From a checkpoint of a small mixture-of-experts model trained on Wikipedia.
Experts: 288 SwiGLU neurons an expert, a softmax router.
Training: a variant of SOAP for the experts, 612M tokens.
Below are experts of layer 3 (counted from 0) of a mixture-of-experts language model. Rows are named router (the router's row for the expert), down (a neuron's output weights, with its number) and show model dimensions 0-255. Each number is 50 + 10 x the weight over its row's rms, rounded and kept within 0 to 99.
After each expert's rows: "comes before" lists some tokens at least twice as common just after its tokens as in all text. This comes from a sample of Wikipedia text that the model never trained on. Tokens count by the router's weight.

# expert 0
router:59 45 60 40 43 37 52 59 51 59 55 53 54 44 54 56 51 52 66 53 48 46 43 59 62 54 51 36 55 48 36 55 56 43 59 54 43 40 51 49 45 40 40 51 54 33 54 30 38 58 56 55 66 58 49 48 47 72 39 53 55 48 38 49 56 52 56 61 45 46 58 62 27 42 36 41 66 34 57 47 49 36 50 56 32 24 71 46 41 47 54 70 49 43 53 39 62 53 58 30 41 52 58 61 51 44 65 28 48 57 52 55 45 58 53 54 51 63 31 53 34 60 49 42 64 41 68 60 79 49 39 58 54 45 35 53 42 63 55 61 75 46 58 56 64 52 48 43 44 60 44 50 38 55 68 32 59 56 34 48 44 50 41 34 50 36 32 48 49 43 46 37 38 62 64 75 47 54 56 62 36 44 46 38 53 48 45 59 63 41 29 69 37 38 66 48 65 46 49 66 47 51 33 53 59 49 55 56 57 42 37 41 46 56 49 52 55 52 52 58 42 50 45 65 35 68 69 48 56 51 70 42 51 48 46 42 45 50 46 41 52 49 51 60 54 61 25 42 47 40 39 44 45 45 40 52
down0:64 56 59 51 63 56 52 45 66 58 66 55 46 47 28 43 41 56 52 52 43 41 52 61 56 47 42 53 56 57 41 55 40 64 76 63 52 61 35 44 53 48 52 55 58 49 32 52 62 53 37 57 54 44 47 52 44 39 44 51 39 47 48 46 59 61 31 48 48 38 40 59 49 51 36 53 50 61 43 72 41 53 48 60 34 32 46 70 50 47 50 49 67 47 58 35 54 39 48 58 54 51 40 56 31 66 48 67 57 56 36 61 33 33 51 66 56 56 58 41 44 49 72 57 48 53 69 53 37 66 54 48 44 39 43 62 56 53 43 47 36 45 50 55 62 39 33 52 51 54 65 41 43 54 59 65 52 68 51 39 45 37 38 58 59 66 50 47 35 35 49 48 39 61 44 56 37 60 58 46 62 53 38 47 44 25 51 51 57 53 49 52 49 43 40 54 47 43 53 52 58 44 48 59 63 45 49 50 43 63 70 55 46 35 84 52 54 26 47 48 50 46 53 66 39 51 56 37 60 45 48 48 37 57 29 47 69 22 46 58 56 44 44 51 37 51 62 48 41 61 43 58 60 50 23 45
comes before: "|", "-", "\n", "==", "The", "==="

# expert 1
router:53 45 51 44 42 41 54 45 58 62 71 52 63 72 34 55 58 58 53 52 47 37 47 44 52 41 29 42 52 60 58 61 62 55 64 47 41 47 49 34 57 44 47 56 38 31 50 58 49 52 54 59 54 51 41 57 43 48 48 56 53 39 31 45 63 38 51 51 40 51 62 62 35 38 44 52 49 59 51 43 32 47 40 64 39 37 54 34 49 48 55 59 43 35 42 59 57 62 41 41 42 46 63 51 62 43 63 22 50 39 50 54 68 67 69 39 43 62 58 47 43 59 42 50 44 40 53 57 55 56 43 56 56 35 44 60 44 56 47 51 53 30 59 48 44 56 52 45 64 51 53 53 34 66 51 46 72 53 30 39 49 53 47 45 50 39 41 37 54 46 49 36 49 61 54 71 36 51 63 52 44 39 43 29 56 63 39 40 63 44 45 54 43 51 49 42 71 57 41 61 62 60 34 67 53 49 61 30 53 47 34 44 42 36 64 40 57 48 56 69 48 58 37 59 52 68 51 35 54 39 55 64 28 56 33 41 55 39 39 42 68 50 42 54 54 48 41 30 71 50 44 38 63 49 57 37
down1:61 64 44 49 67 42 42 66 55 53 49 47 47 50 51 43 47 42 49 47 55 62 74 61 51 49 42 37 40 36 52 31 42 53 53 42 37 60 45 58 52 51 61 42 49 63 46 56 31 55 55 64 37 37 58 43 54 54 56 40 39 48 49 46 46 60 61 57 46 46 29 55 35 70 51 58 65 47 53 55 39 34 43 46 52 40 54 77 50 19 62 49 54 50 50 49 45 59 61 62 51 51 69 44 63 47 42 71 40 52 48 60 42 52 46 57 49 40 50 54 38 58 42 34 64 36 38 56 49 40 42 39 49 53 53 65 38 58 53 58 45 43 42 57 59 36 60 56 59 54 58 37 74 37 41 42 54 34 46 40 42 52 61 59 40 46 45 47 40 43 33 44 34 49 46 48 65 42 35 42 46 46 40 38 49 70 45 61 51 58 57 52 50 53 44 51 47 42 42 35 35 53 50 55 52 43 77 56 40 48 72 63 40 46 26 60 49 55 51 41 46 73 72 27 35 58 63 54 50 53 45 57 43 56 61 48 45 59 44 66 49 72 46 59 49 55 50 68 51 49 54 56 55 27 61 50
comes before: " the", " ", " a", " his", " which", " this"

# expert 15
router:49 38 49 39 46 39 56 55 53 61 66 41 52 45 42 53 46 51 45 49 48 38 37 60 53 43 44 56 48 38 58 69 60 60 59 65 56 39 58 39 48 47 44 32 64 46 37 37 57 53 52 42 47 51 53 38 47 62 47 54 66 39 45 46 63 43 57 60 55 52 56 56 24 46 37 52 47 42 59 53 52 63 40 55 46 46 54 37 44 52 57 61 36 40 53 54 54 71 47 61 46 37 51 58 57 49 50 37 34 48 45 59 46 59 75 40 42 50 54 39 46 60 43 46 57 21 57 41 53 53 42 60 42 39 29 68 36 49 52 50 54 26 59 54 43 66 55 39 51 59 57 45 40 54 65 40 71 60 47 40 58 48 48 51 61 48 48 39 55 36 45 43 33 60 68 73 32 59 62 56 47 43 50 42 61 59 36 53 55 52 40 60 38 47 52 57 51 52 37 53 77 54 40 57 48 45 59 17 50 47 37 33 38 39 58 49 72 63 59 52 54 57 40 58 52 58 63 22 56 33 51 54 37 49 36 53 44 38 45 39 66 47 39 46 42 45 46 44 53 41 39 35 56 50 50 31
down2:44 42 63 45 77 61 45 57 46 46 67 51 54 53 51 60 51 43 63 42 57 46 36 59 55 63 27 52 50 42 58 58 54 53 61 38 68 33 35 52 42 59 56 52 44 59 49 56 55 51 48 35 57 56 60 46 49 49 45 41 40 41 72 51 48 42 53 50 55 57 44 67 58 60 46 64 58 55 56 42 36 57 64 56 49 51 36 56 56 61 52 54 60 61 30 42 34 40 53 48 50 42 42 44 46 35 38 53 48 59 35 63 75 62 33 55 39 34 68 31 45 58 54 46 40 55 51 37 58 53 43 47 36 43 52 40 31 46 49 69 64 69 45 61 59 54 44 45 50 64 51 54 50 46 40 49 58 44 59 57 50 40 49 50 51 44 29 57 48 40 36 36 50 48 54 37 72 30 42 59 53 69 44 46 30 50 65 44 40 52 56 37 57 48 54 45 40 49 33 38 66 52 61 41 45 57 49 50 64 59 58 59 43 48 38 49 46 48 29 41 54 53 54 59 64 38 69 61 30 36 51 33 44 70 43 55 54 36 61 39 47 49 60 32 63 49 60 33 68 44 50 45 47 58 57 70
comes before: " the", " a", " his", " be", " their", " this"

# expert 7
router:44 40 49 46 37 35 55 59 58 64 58 60 66 51 37 57 44 50 48 60 39 49 49 70 51 49 42 47 35 40 63 54 61 46 59 79 46 42 47 36 51 46 60 39 52 38 38 51 44 51 57 55 72 59 38 44 55 57 41 65 45 47 42 42 56 50 44 48 55 39 60 54 46 49 47 45 46 40 56 46 36 57 36 54 49 41 55 39 38 46 50 57 26 45 57 47 59 56 48 28 33 40 62 63 55 52 73 33 47 52 63 64 58 44 57 43 34 55 59 44 35 60 48 55 62 46 61 46 48 47 42 56 44 43 29 62 37 53 49 44 53 42 57 62 64 51 36 45 46 45 49 47 42 57 57 34 66 67 32 50 46 59 52 36 48 49 37 41 42 45 54 48 50 59 51 59 47 37 56 55 49 42 59 49 55 53 41 48 50 43 44 61 55 42 49 58 54 48 32 77 65 60 37 58 62 17 55 47 50 51 43 49 32 39 65 44 63 58 58 48 44 57 40 57 49 60 53 28 50 38 48 52 33 60 33 46 44 42 52 34 52 54 28 47 49 52 36 33 61 65 27 37 51 30 56 29
down2:50 55 46 53 36 37 37 54 31 31 52 54 58 44 31 46 53 65 51 26 58 55 50 56 46 54 41 44 41 36 28 41 61 48 42 75 41 47 39 50 41 56 40 48 43 61 40 42 54 58 64 50 50 53 55 65 55 34 50 42 67 50 47 50 29 50 41 59 37 45 51 66 58 51 57 61 47 54 62 47 46 36 49 40 50 31 44 59 50 35 50 48 52 65 50 56 57 44 42 76 44 43 52 49 48 53 49 52 51 61 49 49 62 42 45 43 58 43 32 49 54 46 55 58 58 42 46 36 39 54 66 54 58 47 41 49 54 72 47 46 42 51 67 43 43 48 34 66 62 50 33 57 51 49 59 54 38 62 59 51 35 49 22 50 41 66 43 39 58 60 49 34 49 38 44 50 43 49 41 43 56 65 57 54 51 50 52 39 37 59 40 48 33 54 40 37 49 51 53 36 44 56 52 47 45 51 62 50 48 47 50 58 61 64 85 62 57 49 81 23 33 50 51 51 37 42 52 56 45 39 53 47 46 47 43 67 57 52 49 67 42 39 71 43 26 60 46 44 44 55 62 46 51 52 34 50
comes before: " a", " been", " the", " an", " not", " also"

# expert 13
router:43 33 54 34 28 27 57 57 60 61 65 68 54 52 52 60 51 48 67 51 39 53 52 44 72 48 31 51 48 46 52 60 60 38 60 70 53 40 48 40 51 45 29 40 47 52 40 57 35 65 55 42 64 53 40 51 45 71 35 54 63 60 40 41 61 47 46 43 44 52 60 47 33 48 50 34 64 33 60 33 41 42 49 50 29 28 53 60 40 54 54 52 48 41 58 52 65 58 36 55 49 34 52 55 46 48 63 31 45 45 69 54 47 58 57 52 45 63 45 56 46 65 37 38 59 35 67 53 54 53 41 52 43 47 51 56 35 61 53 48 66 35 49 52 47 50 45 55 40 54 43 48 43 55 54 53 62 61 45 53 53 60 38 34 47 51 48 33 48 47 50 35 60 60 53 69 43 44 70 53 53 47 55 45 48 51 53 54 55 45 46 58 51 46 59 62 60 44 48 69 60 61 34 54 59 51 44 56 57 41 59 54 44 52 60 31 66 46 58 66 45 64 51 42 47 51 57 41 69 42 63 57 49 54 36 32 40 18 35 35 66 56 46 44 56 44 44 44 52 55 37 44 60 29 51 54
down2:50 42 37 44 58 58 59 48 37 34 69 49 59 52 45 49 36 69 50 57 62 61 53 42 45 44 45 51 60 38 37 44 47 41 48 69 80 52 46 48 36 38 47 52 44 45 52 46 40 48 49 52 40 45 31 55 41 45 68 57 40 44 54 50 58 64 46 36 45 70 52 53 50 58 44 39 51 45 54 68 62 39 59 31 39 43 38 43 51 63 47 47 38 50 53 64 58 57 60 54 67 43 61 43 48 55 57 51 56 52 72 58 60 50 44 45 45 46 51 39 59 61 48 67 64 33 53 45 57 55 43 49 40 58 42 58 64 35 43 45 63 50 48 59 58 66 47 63 50 48 54 41 63 46 41 49 48 30 52 63 66 44 53 50 54 51 64 58 36 36 47 55 43 32 41 54 46 61 35 42 39 67 41 54 64 35 36 45 36 56 59 39 54 51 31 57 61 44 52 42 52 70 31 44 28 46 36 56 69 53 39 47 55 49 49 70 50 63 42 42 53 56 56 60 50 47 64 66 52 49 47 70 39 65 42 62 67 66 42 72 43 46 59 56 52 50 62 32 45 61 33 35 61 42 36 48
comes before: " ", " and", " which", " but", " he", " A"

# expert 3
router:58 48 46 40 44 39 44 48 55 61 58 63 66 40 40 48 49 70 46 63 51 38 31 59 56 52 42 49 64 43 54 51 66 36 60 42 49 40 35 36 41 62 35 54 53 47 52 31 40 58 64 36 63 59 37 37 35 54 46 52 60 34 47 55 52 48 56 45 56 45 55 38 38 39 41 44 51 40 49 34 48 45 49 51 39 57 53 43 44 51 60 56 32 35 33 45 57 61 38 45 37 47 53 49 48 37 63 49 58 44 57 66 65 55 62 70 34 62 37 53 46 56 49 46 58 36 61 53 60 59 49 49 38 33 39 58 46 66 54 48 69 56 63 44 53 66 44 43 53 49 52 57 46 62 48 47 65 61 25 50 50 49 53 49 42 59 45 31 57 42 50 43 52 65 51 46 44 52 54 60 50 45 71 43 44 61 52 40 61 49 40 52 43 55 69 36 60 61 46 57 63 54 44 68 49 54 66 59 59 49 20 52 33 52 48 41 73 58 53 61 49 61 30 46 44 63 58 38 52 30 53 50 50 59 42 37 49 26 49 40 69 57 56 68 56 53 51 35 43 41 40 43 37 39 45 32
down2:47 48 53 42 38 49 46 43 33 48 54 68 44 65 65 39 47 55 63 36 48 39 34 56 51 35 45 45 48 57 40 65 62 67 38 60 43 48 50 46 63 46 55 53 60 51 53 36 38 55 43 45 45 43 45 60 56 52 37 70 66 63 42 51 47 38 44 63 54 51 54 75 53 53 51 63 54 64 51 55 61 54 63 55 44 48 43 58 44 40 49 57 49 53 46 48 49 56 37 57 53 48 57 58 63 54 50 64 45 26 30 37 57 65 48 62 67 49 68 54 60 57 45 46 60 48 59 63 50 63 69 63 44 43 44 38 56 53 40 57 52 47 48 64 47 59 52 52 47 47 45 41 51 33 40 37 44 34 65 33 68 41 58 72 67 50 47 52 34 58 43 47 72 39 61 58 41 61 59 57 46 57 48 43 63 61 34 36 31 49 48 39 51 27 27 53 49 45 30 58 56 51 50 60 46 39 65 53 44 40 36 64 57 49 63 54 43 66 49 56 51 44 71 54 41 38 46 58 57 66 44 66 54 65 50 59 38 50 60 64 61 53 62 51 51 43 36 56 54 54 36 25 52 68 63 46
comes before: " ", " first", " United", " same", " second", " city"